config.toml
num_hidden_layers = 8
experts_per_token = 2
d_expert = 160
d_shared_expert = 128
router_score = "sigmoid"
normalize_top_k = true
routed_scale = 1.41
balance_bias = true
router_cosine_scale = 20.0
init_std_router = 0.0215
vocab_size = 16384
norm = "layernorm"
batch_tokens = 131072
train_tokens = 757700000
dataset = "wikipedia_en"
Below are experts of layer 5 (counted from 0) of a mixture-of-experts language model. Rows are named router (the router's row for the expert), down (a neuron's output weights, with its number) and show model dimensions 0-191. Each number is 128 + 32 x the weight over its row's rms, rounded and kept within 0 to 255.
Before each expert's rows: "comes before" lists some tokens at least twice as common just after its tokens as in all text. This comes from a sample of Wikipedia text that the model never trained on. Tokens count by the router's weight.

# expert 1
comes before: "\n", " The", " He", " In", "\"", " It"
router [138 128 133 161 168 119 121  76 169 169 179 143 136 187 164 117 142 119 103 124 116 143 112 195 153 164  77 100 162 157 130 128 109  84 192 195  97  87 177 109 151  87 184 107 173 198 115 111 162  84  88 128 116 165 142 132 107 105 173 166  91 106  94 133 121 111 144 104 148 166  94 148 155 174 127 202 108 141 156 116  99 136 138 201 126 128  87 108 102 141  76 164  89 115  87 120 147 192  83 140  79 120  66 143 129 168  30  71 119 134 120 135 112 155 147 173  78 143 140 141 160 113  86 139  69 143  92 157 126  70  96 133 144 146 122  95 145 162  84 129 162 142 123 145 116 135 113 111  62 149 116  86 129 152 111 152 156 138 121 145 113 144 115 132 131 160  68 146 148 130 112  84  78 139 109 157 114 124 130 141 104  75 155 103  87 137  72  86 159  98 161 161]
down9 [146  89  96 107 153 129 166 104 162 151 122  80 105 101 110 102  86 127  91 116 116 139 134  67 151 100 124  97 136 114 194 163 132 136  77  71  83  82 126  97 141 229 121 162 148 121 133  96 139 156 101 152  84 154 150 172 163 121 103 186  91 110 117 140 124 137 148 161 166 104 144 151  66 108 141 116 157 134  99 137 142 153 135 138 212 125 100 119  90 117 143 120 106 157 134 187 119 138 110 140 109 152 114 117 191 129 111 129 135 198 120 158 149  98 123 179 101 207 156  80 137 135 193 101 109 132 137 115 167 155 132  63  98 132 122 166 113 123 102 105 148  95 156 106  59 111 132 138 219 140 193 110  95 131 165 105 117  82  95 100 116  94 165 149 105 117 100  95 113  89  97  95 184 124 206 143 180 158 134  96 145 139 171 116 141 153  88 128 110  95 117  65]
down10 [ 98 103 126 169 147 113 101 163 165 156 170 131 129 140 126 103  88 169  71 156 150 153  98 131 101 135  99 105  77 127 153 123 116 106 113 102  93 144  97  55 131 111 158 186 133  96 110  44 139 124 172 163 130 136 125 206 106 141 119 147 139  47 111 108 136 144 159 147 107 106 159 205  88 141  91 142 185 152 143 168  33 110 119 151 148 151 138 141  96  97 106 161  74 161 158 107 127 121 100  94 161 126 172 160  84  99 129  99 192 134 160 175 123 133 148 118 101 181 122 112 148 130  86  91 116 122 125 113 135 112 169  60 103  93 175 127 137 137 126  99 132  85  79 149  97 204 124  60 152 118 125 148 112  98 136 135 179 108  97  76 104 118 122 165 135 164 141 140 146 103 146 156 160 147  80 178 169 110 190 113 123 127 157 181  96  76 169 128 117 110 173 100]
down11 [122 148  91 135 160 110 111  68  87 119 147 126 113 140 142 156 196 129 157 105 145  69 159 101 160 155 126 105 122  87 105  48 130 124 102 105 103 170 177 126  90 106 168 192 167  85 129 125  66  83  93 141  59 121 163  85 151 175 119 130 150 100 143 126 143 181 132 178 131 108 171 130 121 106 122  91 145 181 120 154 116 150 122 174 116 191 213 155 152  96 122 119 147 187 105 173 145 146 139 102 138 128 124 159 147 179 132 123 107 109 116 108 122  56 162  80 114  85 102 115 106 114  76  95  83 114 145  95  98 110 145 140 143 159 131 140 156  90  69 111 135 101 135 133 143 134 133 196 145 156 163 131 129  76 187 122 149 124  93 115 115 175  88  95 128 110 141 124  71 144 129  81 170 186 160 171 148 108 109  80  68 152 151 171 203 120 167 114 135 136  84 136]
down12 [106  94 129 160 193 159  98 163 147  92 129  93 130 143  96  96  99  89 147 142 105  56  94  73  91 141  95 111 162 146  65  82 132 172 100  38 153 203 188 118  45 101  88 227 122 132  97 113 101 149 138  97 140  95 159 144 107 165 177  71 170 161  82 150 126 108 113 140  99 111 107 127 119 114  85 129 120  76 100  97 137  81 140 123 146 115 160  86 127 199 154 120 126  90 172 151 122 147 148 127 160 103 156 142  96  88 140 129 142 164 151 119 119 101 128 103 134 161 128 130 122 152 154 242  99 118 149  94  89 197 125 158 116 117 157 180 113 108 160 145  93 144 139 142 121 122 137 120 155 147 127 116 150 171 158 140 166  90 171 151  85 142 138 111  89 150 189 119 143 107 122 165 155 145 141 101 123 109 181  82 137 116 134 109 156 130 132 186 142 124 139 142]
down13 [155  76 129 116 138 149 165 144 171  87 115 135 135 120 198  71 108 134 137 136 141 145 120  85 115 110 147 134 159 122 105  95 208 129 150 126  61 202  82 167 130  74 146 136  92 128 143 103 111 112 140 172 115 160 119  48  94 163 110 127 157 205 147 112 195 116 115 188  47 142 131 179 126 114 162 146 116  55 110 102 115 158 122 134 128 143  59  64  97  76 117 170 106  75 121 126 132 120 131  86 138 115 182 125 138 155 112 119 146 120 120 165 122 126 169 123  91 135 189 124 144 172 130 120 114 179 144  36 136 119 148 188 147 120 146  93 117 141 125 107 112  97 125 109 141 110 129  65 170 118 100  92  85  87 125 169 144 141 137 140 161 178 105 164 112 115  99 191 146 149 136  77 137  87 144 103 139 100 117 130 134 139 147 136 129 145 137 184 163  51 135 153]
down14 [146 150 117 108  95 160 137 103 152 132 109  58 132  90 115 157 101 158 136  82  40 109 134  98  83  99 135 138 152 122 178  55 177 132 159 110 184 153 129 107 171  59 149 167  81 121 102 146  81  95  88 153  89 101  56 159 121  91 110 100 150 110 115 144 168 171 141  72 112  67 169 138 192 110  77 173 126 117 138 172 139 105 141 125 124 131 119 138 158  93  72 123 124 118 117 132 116 139 122 157 136 130 178 147 161 151 112 125 107 149 199 166 104 154 122 102 168 130 115  99 116 152 132 205 120 147 131 105  85 192  72 145 155 153  99 146  81 123 160 153 132 144  84  94 112 116 102 157 126 175 169 168  45 155 128 165 156 162 104  92 117 138 150  90  91 128 103 130  89 149 133 117 140 122 134 157  89 120 141 201 135 175 100 128 137  99 185 179 145 162 160 141]
down15 [ 96  86  91  73  99 149 167 115 105 132 110 107 152 129 150 138 146 136 162 181 134 158 107 130 126  98 134  88 153  89  89  97 160 129 164 148 159 131  64 184 158 177 145 119  80 118 131  95 162 148 131 117 116  74  87 119 138 158 188 100 127 139 123 160  89  91 125 156 141 147 127 164 113  98 158  73 154 130  97 134 137 171 158 138 151  77 154 132 102 105 155 107  77 119 146  85 164 123 197 115  57 157 167  83 143 129 132 108  78  64 177 136 140 195 131  80 141 131  58 154  62 118 167 155 119 112 107 147 137 138 160 121 145 170 135 195 157 142  76 114  95  71 205 101 165 157 179 118 127 103 135  74 114 116 133 187 104 103  82 121  67 134 151 141 149 167  93 135 100 103 108 131 120 114 170 132  83 166 126 131 160 153 126 215 136  91 147 133  97  96 124 164]
down16 [123 144 106  90 136 149 117 119 179 129 115  84 159 146  57 101 143 110 131 127 139  85 116  92  95 180 100  82 170 131 135  87 124 160 181  90 123 176 137 190 153  83 109 192 116 149 162  97  98 143  96  80 122 119 159 103 119 129 160 135 119 140 101 133 117 141 136 164  79 141 117 148 166 146 157 136 131 149 149  82  95 117 120 191 164 110  82  56  56 117 125  79 139 104 174 122 156 120  99 118  96 165 140 128  82  80 120 110 118 127 137 113 153 136  90  66 188 143 101 143 103 150  80 183 164 147 126 163 160 170 132 132 134 171  97 131 135 112 157  50  61 106  93 162 151 177  69 137 209 131 105  88 120 136 119 165 181 131 150  96 117  91 129  90 117 145 140 123 158 132 157 148 157  75 108 207 131  61 137 128 150 197 173 156 127 134 111 138 173 114 109 119]
down17 [ 64 116 153 119  81 140 103 126 135 112 117  77  84  92  92  94 179 154 122 169 137  94 202 145 150 134 118 114 121  15  95 164  68 137 157 131  55 111  62 138 139 179 122 115  86 139 124 184 153 150 113 143 154 140  63 103 143  60 152 128 168 109 124 175 113 164 183 129 133 148 151  66 146 105  90 159 141 158 150 133 107 134 116 103 146 137 152 141 202 102 118  70 164 113 165 136 157 168 114 115 105 170 101 167 128 135 142 101 100 121  83  92 178  98 136  97 117 155 114 174 124  91 122 104  86 185 140 108 102 126 125 139 114  64 129 126 123 156 118 108 126 151  88 113 138 142 174 115 141 172  80 129  99 193 148 127 181 172 146  92 111 156 151 157  99 130 151 105 165 101 150 159 160 166  93 136 168 106  85 111  68 141  80 111 159 168 151 137 127 150 140 168]
down18 [177 126 138 126 139 122 126  74 177 115 149 146 127 135 167 138  82 110 104 161 112 221 132 145 116 157 186 149 112  76 139 150 154  83 156 117 118 130  74 151 164 150  88 102 123 148 114 128 115 185 149 129 164 137  75 169 119 138  96 183  88 104 134 148 120  96 144  93 122  82 165 121 118 144  76 178 164 135 111 133 118  90 128 137 145 102 137 110 129 157 130 160  90 101 154 140 148 126 122 109  94 124 110  81 194 180 153 181 101 125  80 131 116 189 139 140 111 122  83 121 136  96 122   0 112 140 141  87 167 144  69 146 108 171 127 146 101  71  64 116 171 143  73 135 146 131 117 175 127 113 140 135 114 140 135 118  88 123 123 144 106  87 122 152  95 177 133 114 143 123 169  84 117 174 139 146  51 140 145 176  87 114 146 120  89 133 133 109 162 121 183 140]
down19 [ 80 117 136 132 160 105 129 176 127 126 126 142 159 178 116 124 147  80 171 136 101 135 129 136 143 123 108 111 125 171 101 103 139  88 124 160  80 167 141 106 117  98 128 172 178 131 145 149 145  66  84 103 205  90 129 126  89 136  74 112 112  25 168 108 145 124 122 140 194 145 106 145  93 174 137 113 157 148 144 151  97 109 195 157 121 163 163 117  81 139  94  94  85 140  70  88 120 126  82  25 100 131 186 120  40 101  95 168 107 132 129 115 167 109 174 128 153 102 135 127 119 105 104  94 121 117 122 161 154  67 121 118 146  99 170 121 130 140 189 142 148 110 127 112 183 194 135 115  99 113 141 171  88 137 114 187 114 145 121 123 177 207 142 203 138 143 148 102 137 132  99  60 117 165 144  76 136 146 129 135 171 102 154 124 118 133 107 117 134 132 149  89]
down20 [127 133 136 180 136 143 130 143 131 141 170 149 113 181 123 166 156 163 225  94 148 175  96 132 121 135 127 151 119 104 159 159 113 130 143 163 161 143  53 192 111 158 129 143 168 141  88 165 151 128 147 113  97 163 131 170 101 125 123 192  97 138  97  35  79 182 181 189 112 117 128  93 163  50 100 125 146 146  78  99 169 176 147 111 145  74 108 120 139 140 204  72 156 103 112 115 167 129 104 113 129 133 150 150 145 110 123 134 156 147  88 126 155  87  77 116 189 152  97 141  97 110 124 109 160 113 165 106 135 111 124  91 135 153 131 129  69 148  91 138 113 120  98 144 146 136 122 170 150 163  95 152 113  82  93 127  84 148 122 160 125  93 120 114 114 117 119 111 106  82 134 124 118  48 101 204  82  94 117  79  95 161 164 120 106  78 139 151  55 146  77 138]
down21 [102  98  95 144 152 121 134 146 137 129 171 177 102 129 129 175 161 147 151 182 155 125 104 144 139 179 171 134 145 144 157  91 163 104  87 109 162 105 150  56 109 154  86 133 109  59 139 111 162 120  86 109  92 138 131  83 157  89 207 118  70  94 170 152 122 212 127 130 103  95 132  68  82 142 102  99 173 153 166 129 102 145 119 164 117 110  89 126 106 113 164 139  95 136 142  85 144 164 100 141 151 127 107 172 160 160 123 110 108 167 137 157 131 129 121 108 174 156 157  91  89 133 172 100 149 104 169 163 116  62 159 126 138  93  83 114  48 126  47 130 199 120 141 112 108 166 107 120 154 100 120 124 168 149 100 149 147 202 149 158 118 120 150 159 137 106 115 147 131 155 135 117 122  78 124  66 144  78 216 113 132 132  91  94  97 112 130 146  69 166  92  80]
down22 [ 99 118  59 168 112 125 106 154 135  87 129 139 126 155 169 153 144 115 144 166  95 116 143 147 108 112 154 131 183  47 130 184 158 135  79 108 147 113 172 102 163 101 111 160 124  91 134  96  98  71 143  74 181 148 123 132  64 132 167 125 123 156 161 103 107 176 185 107 139 128 133 138 185  69 147 130 138 116 184 153 145 111  99 138 154 130 105 130 122  58 114  92 131 136 133 183  91  83  73 100 151 169 106 174 101  89 164  59 153 133 125 124 107 149 129 134 106 212  95  91  45 124 155 173 144 131 165 151 103 140 203 126 141 127  87 151 138 105 117 183 168 140  86 136  61 171 151 126 103 130 116 134 158  80 109 164  79 158 189 155 112 148 112 178  99 113 134 132 107 130  66 125 123 157 162 130 137  92 130 106 125 138 107 178 134  64 115 151 133  76 143 121]
down23 [145 117 138  61 136 148 125  93 146 120 140 149  68  93  95 150 115  86 147 120 198 143  83 154 163  98 124 112 120 132 133 162 145  75 125 153 115 105  82 141 207  78  97 126 114 116 159 147 138 179 192 144 163 146  84 183 114 125 138  89  94 110 126  96 130  97 166 136 133 145 123  70 169 149 116 161 139 117 120 146  84 155  74 124  92  91  67 129 130 148 153 121  77 111 115 143 145 102 153 171 168 133 165  63 189 157 126  69 175 118 124 136 153 182 137 136 154 121 162 131 166 149  98  72 125 153 167 196 143 162 142  42 147 148 154  86 165  92 145 164 116 187 120 150 134  49 133 145 100 156  99 192 136 140 154 162  46 147 111 123 153 113 114 118 123 133 149  96 151 125 152 135 107  99 101 138 109 124 120 188 149 164 115 120 128 131 110 124  74  65 112  65]
down24 [135 114 142 198 152  84 100 109 133 172 121 139 131 161 109 137 174 190 114 148 178 129 131 151 149 113 110 120 107 123 125 155 161 168 129 153 168 185 179 105  98 136  62 106 157 122 150 122 136  97 104 117 160  84  61 163  93 166 168 106  69  91 181 106 180 117 181  68 153 176 130 128  86 121 141 139 140 124 117  87  81 132 138 178 101 154  68 162 101 105 131  79 117  98 127 168 171 115  90  57  92  68 144 147 137 157 170  80 155 106 145 157 133 179 187 147 159 124  98 102 177 116 135 126 100 126 141  84 116  59  85 114  84 123 111 175  99 113 116 129  95 146 166 131 129 131 135 152 200  80 133 118 159 158 119 103 197  86 130 166 130 110 128 113  86 116  93 160 139 128 111 133 140 123 154 137 141 112 147 192 103  65 109 159 137 176 113 148  97  63 114  89]
down25 [174 155 146 161 142 182 145 120 151 135 126 128 119  71 102  73 140 131 104 103 174  80  94 126 169 174 165 129  66 184 110 147 116 111 120 126 121 181 109 119 159  85  90 165 120 149 110 192  76 119 174 102 130 150  85 143 200  60 149 153 127 119 142 203  96 188  69 105  65 103 137 119 134 145 126 146 105 127 157 126 130 154 156 175  93 136 144  64 122 150 126  99 115 131 136 101 139 132 105 188  93 163 133  65 100 126 179 106 126 142 182  96 176 105 128 101 159 156 113 147 111  75 154 155  60 156 171  65 122 111 162  82 141 116 169 148 159 148 134  97 119 160 103 107 135 118 121 107 158 123 154  99 108  70  89  87 129 133 145 154 104  86 105 124 185 171  61 132 106 167 170  90 122  72 150 169 111  99 119 157 131 156 129 112 145  85  94 153 100 158 166 129]
down26 [128 123  86  65 129 145 124 160  94 107 133 115 140 129  98 117 164 149 145 165 147  84  87 117  83 147 146 143 116 137  98 161 122  90 145 125 192 149 144 150 124 103 132 171 185 146  87 194 155 100 153 120  89  84 133 156 114 105  87 113  81 177 170  60 115  62 185 148 189 123 110 166  99 153 111  75 143 184 124 105 166 106 106 141 140 140 115 139 135  85 154 127 144 102 146 148 148 152 112 120 102  82 140 131 133 137 154 107  93 100 125 152 140 122 106 167  50 137  93 139 119 150 131   6 109 156 186 226  71 133 132 132 118 181 142 126 136 102 141  88 212  80 149 108 181 166 138 136 115 127 148 111 139  83  99 126 129  85 114 125 139 138 115 113 102  91 151 126 120 125  40 146 112 130 128 141 117 112 149 111 115 119 186 142 130 114 120 136 225 148 126 167]
down27 [102  95 170 129 141 143 175  95 166 135 113 134 163 145 187 129  71 182 151 153 117 151  78 103  55 126 171 129  86 138 175 154 126 136  60 133  68  78 126  71 156 126 137 139 153  88 122 122 158  40  97 133 139 128 157 110 103 137  97  96  93 131 169 103  96  87  78 150  92 138  85 143 195  81 177 133 132 116 115 133 165  40 102 115 118 111 129 216  76 127 153 128  82  94 114 155 165 160 113 152 156 119 116 128 199 117 117 126 199 107  84 135 141 136 131 121 124 104 157 137 112 104 114  75 132 154 129 147 125 101 173  61 154 100 143 110 164 175 183 110 102 111 131 172 106 172 101 134 115 149  93 111 135  90 140 115 118 133 136 139 158 113 124 137 149 147 108 147 107  99 174 180 150 120 161  70 128 104 175 190 129 114 166 156 155  95 156 123 127 184 161  92]
down28 [ 98 145 161 158 123 145 150 129 123 153 183 111 106 197 171 189 132 138 146 109  54 153 122  78 159 122 119  67 126  94 140 187 146 121 131 190  94 101  69 119 122 176 134 131 137 154 128 224  93  83 157 142 140 164  79 182 159 121 162 128  80 143 140 113 159 138 146 111 141  58 144 135 132 157  75 133 179 145 165 132  92 161 152 156 138 125  95  57 118 106  91 166 108 120 120 135 129 206  86 169  88 165 155 104 131 194 139 105 110 110  35 119 106 142  86 177  99 185 118 142  72 142 114  49 102 113 109 154 171 117 125 100 149 131 133 129  69 163 105 109 190 126  76 164 164 112 119 170 130  96 127 108  88 133 160 146 129 106 157 152  95 142 153 147 148 105 122  87 146 140 112 138 105 103 103 128 113 103 134 140 120 133 132 113  72 127  85 107 121 130 165 150]
down29 [126 130 119  77 117 115 177 139 144  84 125 120 104 121 122 101 157 146  51 152 165 128 116  99 190 103  89 140 125 142 128 126 130 119 124 106 152 124  84 167 126 122  89 135  50 212 124 167 105 158  93 115 111 103 166  86 131 176 180 121 105 123 118 160 150 153 102 188 102 163 133 142 123  78  94 113 142 142  85 152 160  96 118 163 160 132 132 137 103 122 145 109 141 183 135 145 115 121 101 115 123  98  86 126 101 143 141 166 201 130  84  95  63 146  96 136  85 168  73 158 210 140 166 183 154 140 130 129  88 130 119 109 140 116 182 127 104 139 190 149  58 118 123 106 152 145 120 124  94 141 126 116  87 148 174  97  86 179 201 139 119 108 165 162  96  98  85 123 111 132 171 119 125 147  44 145  92 163 108  66 133 154  93 122 197  94 165  89 116 171 187 114]
down30 [ 81 127  50  99 138 149 158 141 102 130 134  76 116 177 127 115  99 108 107 143 109  90 103 109 177 113  45 152 147 133  76 122 143 161 125 107 111  94 147 156 128 144 141 104 123 113 106 121 110 153 158  97 183  91 151  96 145 140 164 109 111 203 143  97 155 118 102  71 105 173 125  84 139 154 151 151 149 139 127 147 129  79 151 119 128 124 120 163 128 150  77 159 144 136  51  42 121 106 198 168 118 103 133 135  40 129 187 152 118 110 112 112 118 117 167 116 117 167 193 113 164 118 126 189 122 142 115 152 135 129 184 114  80 144 133 117  97 130 195  95 155 184 119 164 189  73 162 146 162 180 152  76 119 102 113 118 100 142 114 141 147 153 143  75 135 106 157 117 111 128 168 155 113 129  74 162 194 123 102  97 113 189  85 140 145 121 148 138  89 169  60 110]
down31 [120 154 162 155 167 123 110  90 120 112 128 121 140 145 124 144 151 120  40  64 106 128 106 117 114  82 117 101 109 109 155 116 109 151  79 100 131 132 139 146 137 148 132  94 110 142 112 124 127 130  64 105 165 181 115 140  73  66 110 120  94  96  83 147  91 198 121 117 157 172 136 123 177 155 159 126 130 172 172 146 132 122 136 127 141 142 137 133 120 117 148 132 169  91 133  70 108 144 159 141 125  95  94 168  87 169  63 142 164 177 103 160  88 131 102 135 155 123 150 106 156 142  67 255 114 114 195 107 167 120  87 177 189 114 125 137 187 138  98 112 132 168 129 148 144 138 111  80 141  60 182  91 165 156 198 139  77 169 171 109  89 107 129 175 102 124 159  94 176 112 125 128  82 124 129  93  87 142 104 165 144 112 114 137 141 133 145  51 150 103 106 142]
down32 [140 103  65 111 170 182 140 120 138 136 142 114 144 138  80 150 135 147 142  59  81 180 124 137 139 113 177 136 116  94  79 113 113 104 180 142 124 105 125  70 119  83  81 174 113 192  52 170  98  99 137  96 111 130 111 112 112  91  78 145 102 121 102 127 112 186 112  85 134  89 108 128 170 105  96 158 148 197 131 146  88 169 109 121  83 145 159 129 139 108 170 120 123 181 118 121 157 160 138 128 149 160 139 102  78 180 142 136 115 109 140 155 109 163 132 151  75 150 166 176 152 128 169  39 111 165 137  68 110 125  95 156 176 153  83 156 196 136 109 127 137 109 133 145 132 110 147 122 120 169 134 165 107 140 179 100 109 128 184 104  73 170 200 135 139 101 128 147 105 138  80 128 167 135 115 113  55  64 135 209  87  97 130 107 134 107 157  95 161 138 121 142]
down33 [162 131 130  60 102  84 107  96 142 107  78 113 114 145 104 141  96 140  78 151 103 104 115  66  89 134 138 128 103  90 204 175 173 115 164  93 141 105 172 125 163 143 138 177  72 122  93 199 114 125 131 141 153  76 166  94 151 146 165 171  80 114 147 129 158 118 164 169  67 145 149 162 135 164 159  62  53 168  93 138 169 109 138 160 112  78 138 127 105 152 136  99 111 184 110  83 179 135 160 189 142 123 140 117 139 139 150  85 160  85  97 118 142 137 118 110 106 131 105 197 166  85 216  87 120 157 111 148 176 104 145 181 103 166 168 112 178 111 110 125 195 108 167 103 112 123 121 136 102 113  99 131  98 112 141 138  38 164  70 107 120 121 125 148 145  86 183 132 108  98 125 136 150 112 172 138 146 121 122  97 112 117 142 143 163 151 144 111 105  93 103 140]
down34 [118  83 136  85 177 114 142 128 161 151 154  58  80  86  82 118  92 112 153  96 133  95 156 173 113 100 118 109 108 128 189 122 176 125 159 139  96 169 118 129 126  60 140 110  99 101 121 122 127  97 110 162 117  88 141 101  92  83 192 136 152 153 125 136 118 135 115 109 109  95 113 121 178 124 146 185 100 196 134 110 171 120 125 131 140 129 137 113 123  78 162 151 145  94 113 197 154  92 140 109  83 121 170 100 135  69 166 120  94  57  75  98 190 143 192  74 124 203 150 141  61 148 164  88 176 106  99 178 113 128 176 155  85  97 143  99 153 138 137 109 160  94  72 127 172 120 129 114 154 176 102 108 164 190 132 126 144 130 156  91  94 147 125  90 151 133 138 162 125  86 198 159 122 103  92 137 143 109 157 105 114 120 136 184 167 140 134 113 185  91 125 176]
down35 [126 187 150 137 113  70 128 143 131 107 115 144 125 148  55 104 138 146 165  99 136 166 147 193 124 112 187 147 140  49 151 107 137 117 141 167 108 125 143 159 149 180 155 197  87 107 112 117 106 167  62  77 212  84 127 147 125 158 153  79 128  99 131 100 155 112 109 142 146 149 106 113  97  96 115 140 106  93 130  86 142 127 153  94 147 154 172 116  71 157  92 105 175 103  92  37 136 172 141 121 109 101 102  83 153 188 114  89 143 149 159 120 121  98 122 144 129 140 160 138 149 126 114 124 103 139 132 125 141 102  96  73 107 125 120 165  97 121 156 146 147 174 130 178 144 135 122 147 110 114 127  88 194 106 162 104 169 190 110 142 232 163  93 133 165  94 122 124  60 136 150 114  66  93 134 135  74 124  95 140  83  80 156 137 184  75 135 148 157 121 138 154]
down36 [ 78 110 107 138 138  93  98 123 173 136 144 131 136 135  91 172  96  90 129 143  84  81 146  80 111 161 159  89  86 187 130 151 131 120 170 144 140 147 152 121 134 121 124 142 104 161 119 104 123 110 138 128 104 128 156  87  82 167 115 120 187 164 102 116 135  57  99 129 163 126 105 196 142  73 127 115 118  79 120 130  87 126  87 124 193 161 162 170 134  91  69 106 108 189  74 114 106 147 163 153 125 130 161  90  86  70 126 125 101  99 114 170 161 134 140 111 187 122  93 145 118  48 107 170 153 200 161 159 165 132 172 133 150 180 159 123 113 142 168  96 131 125 163 117  93 148 156 184 193 135 134 136 133 134  82 120 133 113 108 152 131  60 129 136 110 130  76 130 141 170 123 170  84 133  59  77 144 147 101 226  89  73 138  85 137 174 145 120 123 151 163 125]
down37 [136 185  96 164 109  93 140 136  88 107  93 156 131 128 158 219 159 129 115 141 125 125 142 172 127  61 125 130 100 121 135 119  65 195 119 158  90 108 181 113 107 177  86 136 159 116 103  69 103 138  67  97 129 176 139  76 128  86 114 139 156  74  84 161 114 152 119  80 169 128 186 161 127 118 186 153  36 206 110 171 147 151 160 147  92 144  86 133 135 127  61 146 103 146 121 135 156 128 131 146 100 149  71 129 137 146  97 105  85 108 121 142 140  79  93 158 169  97 103 111 142 180 144 175  98 102 173 117 149 102  85 146 126  52 135 127 119 129  92 170 201 155 119 192  90 102 128  94 147 134 155 127 104 143 150 152 175 128 144 155 109 111 136 145 177 121 174 117 108  86 105 119 143 166 101 156 127 113  74 147 111 105 125  90 134 100 168 165 115 139 140  91]
down38 [165  76 137 141 106 137 141 180 108 152 120 125 156  77 148 140 140 120 188 184 127 100 125 165 115 173 133  86 106 109 161 135 206 123  96  53 145 147  92 157 116  54 109 130 123 109  87 147  71 123 102  77 111 185 142 114 140  77  89 143 167 154  87  82 144 109 139 122 106 187 111  58 114 155 135 120 111 115 111 107 121  85 129 111 109 138 111  75 133 162 178 148 176 111 135 143 140 128 152 101  95 127 113  80 122 177 124 176 185  85 147 106 139 157 119 175 117  94 130 124 124  77 172  80 185 125 129 128 137 133 145 177 161 186  71 103 168 158 121 128 192 109 106 124 181 129 127 102 148 135 124 171 169  89  92 152 102 101 157 201  97 106 121  69 144  88 152  79  73 122 174 122 140 149 186 150 100 102 126  56 122 112 132 113 115 174 136 167 118 107 140 112]
down39 [179 138 113 111 161 127 134 124 140 113 139  86 139 125 117 117 110  99  89 109 117 109 145 125 156 154 140 111 104 102  94 137  80  93 154 157  42 129 157 151 131 130 191  99 193 135 135  72 131 147 105 153 171 111 138 114 172 168 170 147 135 112 139 113 123 139 157 133 104 177  89 159 179 123 114 154 128 133  84  71  97 151 105 142 108 182 143 154 166 131 113 128  60 205  98 128  85 130 175  72 127  93  68  99 131 130 117  96 139  84  86 145 147 133 115 139 116 115 142 119 156 159 107  46 158 105 167 100 128  45 147 133  71 154 105 236 177 184 147 134 122 170  61 106  93  69  96 167 117 109  78 151  96 159 165  95 130 157 123 117 163 176 167 119 151 108  83 149 117 151 110 103 145 153 133  98 160 115 105 148 138 161 173 105  95 174 158 162 106 113 167 111]
down40 [136 132 108 149 127 116 131 118 164 149  91  74 141 163 141 108 121 159  90  86 174  50 157 163 119 159  80  85 157 142 145 147  97  97 113 111 101 129 133 109 195 128 191 126  95 141 138  93 120 146 174 147 122  95 120 125 102 157 170 154 125 189 131 140 153 143 100 156 182  95 116 144 169 122 110 138 107 123  90  99 116 118 131 144 108 109 138 124 139  55 167 151  89 145  84 131 158 150  71 137 145  99 168  92 114 128  91  64 149 158 120 126  88 123 129  63 109 108 169 162 101 116 157  55 168 146 134 150 104 128 131 152 118 122 144 104 127 203 110 137 143 140 126  98 163 100 115 113 101 146 122 128 131 161  86 158 180  92  85 142  57 180 175 187  83 166 124 140 164 161 104  50  79 153 120 111 197 134 109 112 179  77 122 120 140 249 107 113 120 154 157 105]
down41 [144 149 159  71 169 130 146 128 163  91 142 136  96 178  68  71 133 158 131 160 145 111 157  94 127 187  95  68 128 132 136 134 135 127 100  79 148 202 111 201 167 109  88 184 142 162 128 157 143 133 153 110 147 111 128 114 123 200  85 177 105 172 173 148  90 134 114 142 107 133 141 130 109 135 141  72 165 108 161 208 155 128 128  66 111  95 144  80 147 177 111 107  80 150 107 131 127 140 155  99  99 109 191 143 131  68 147  82 125 145 100  63 172 149 118  97  98  82 109 110 130 143 127 118 156  79 198 101 213 101  73 162 117 134 151  57 123 159 169 100  99  92 140 113  96 142 110 136 112 147  92  94 104 130 168 159 135 195  62 109 139 132 142 132 129 146 137 162 133 107  72 126 113 112 164  86 152 164 156 113 124 108 136 119 166 122 119 113 134  92 161 103]
down42 [119 149 124 152  74 125 100 164 131  83 160 125  67 142 128 107 139 129 157 161 145 178 109  98  55 121  90  94 123 150 129 191  93 147 149 117 136 110 123 156 147 130 152 145 133 119 145 131 114 143  62 100 140 134 186 146 156  95 145 143 133 107  71 189 133 199  78 104 111 117 165 102 141 103  96 126  84 176 100 107 160 137  92 152 156 113 150 118 105 166  88 142 147  94 194 138  90 104 121 123 223 140 167 126 178 180 167 126 100  98 112 131 120  76 108 145 110 117  72  92 156 161 116 142  95 127 118 102  74 154 153  80  92 131 128 146 136  97 102 125 139 126 108 130  76 142 183  94 166 141 202 154 108 182 133 114 103 106 164 113 160 111 105 135 152 165 110 162 139 140  56 118  58 122 170 138 147 150 132 114 138  49 107 151 172 164 175 208 118 118  84  72]
down43 [194 134  83 158 118 116 208  89 108 159 152 106 154  89 115  88  42 114 118 134  69  94 203 124 116 155 116 135 114  89 117 112 120 128 129 122 167 162 134 107  67  86 115 107  86 148 109  79 127 143  90  98 122 125 166 136  96 181 164 135 102 101 182 156 100 122 127 146  34 123 138 156  93 118 122  76 102 158 143 113 116 159 167 103 149 143 140  95 151  99 128  82 141 139 130 138 122 157 144 117 104 156 120  95 164 109 142 156  80 204 122 143 107 169 108  65 166 104 136 120  57 146 176 152 165  76 171 147  85 154 146 128 151 101 137 117 138 140 206 106 176 111 107  75  98 100 149 159 121 162 169  93 159  89 103 155 145 118  51 138 145 125 151 134 107 150 100 152 160 132 145 120 116 162 160 192 172 163 123  78 116 161  84 134 154 127 115 118 176 157 171  99]
down44 [128 131 111 113 141 194 132 166 137 135 129 149 136 154 149 204 161 117 171  91 117  61 134 112  98 125 136 125 115  80 160 211 134 136  90 103  81 127 163 168 160 134 151  89 159 154  98 148  84 129 142 133 111 165 179 131 162  36 166 110 206  76  49 109 154  81 122 113 151  86 115  54  91 123 118 137 100 140 110 146 117 162 116 131  60 134 107  78 130  94 103 115 125  52 135 154 134  77 139 123 131  75 141 140 100 144  73 162 129 171 100 149 168 107 143 119 168 111 151 184 140 167 121 163 120 152 174 115 136 107 140 129 114 169  87 188 107 118 129 135 166 133  68 102 132  96 113  97 145 147 175 141 108  98 115 112 166  73  68 159 139  76 170 163 120 180 187 120 150 133 117 163 101 160  68 140 130 106 112 107 120 116 160 119 173 140 122 136 149 114 149 119]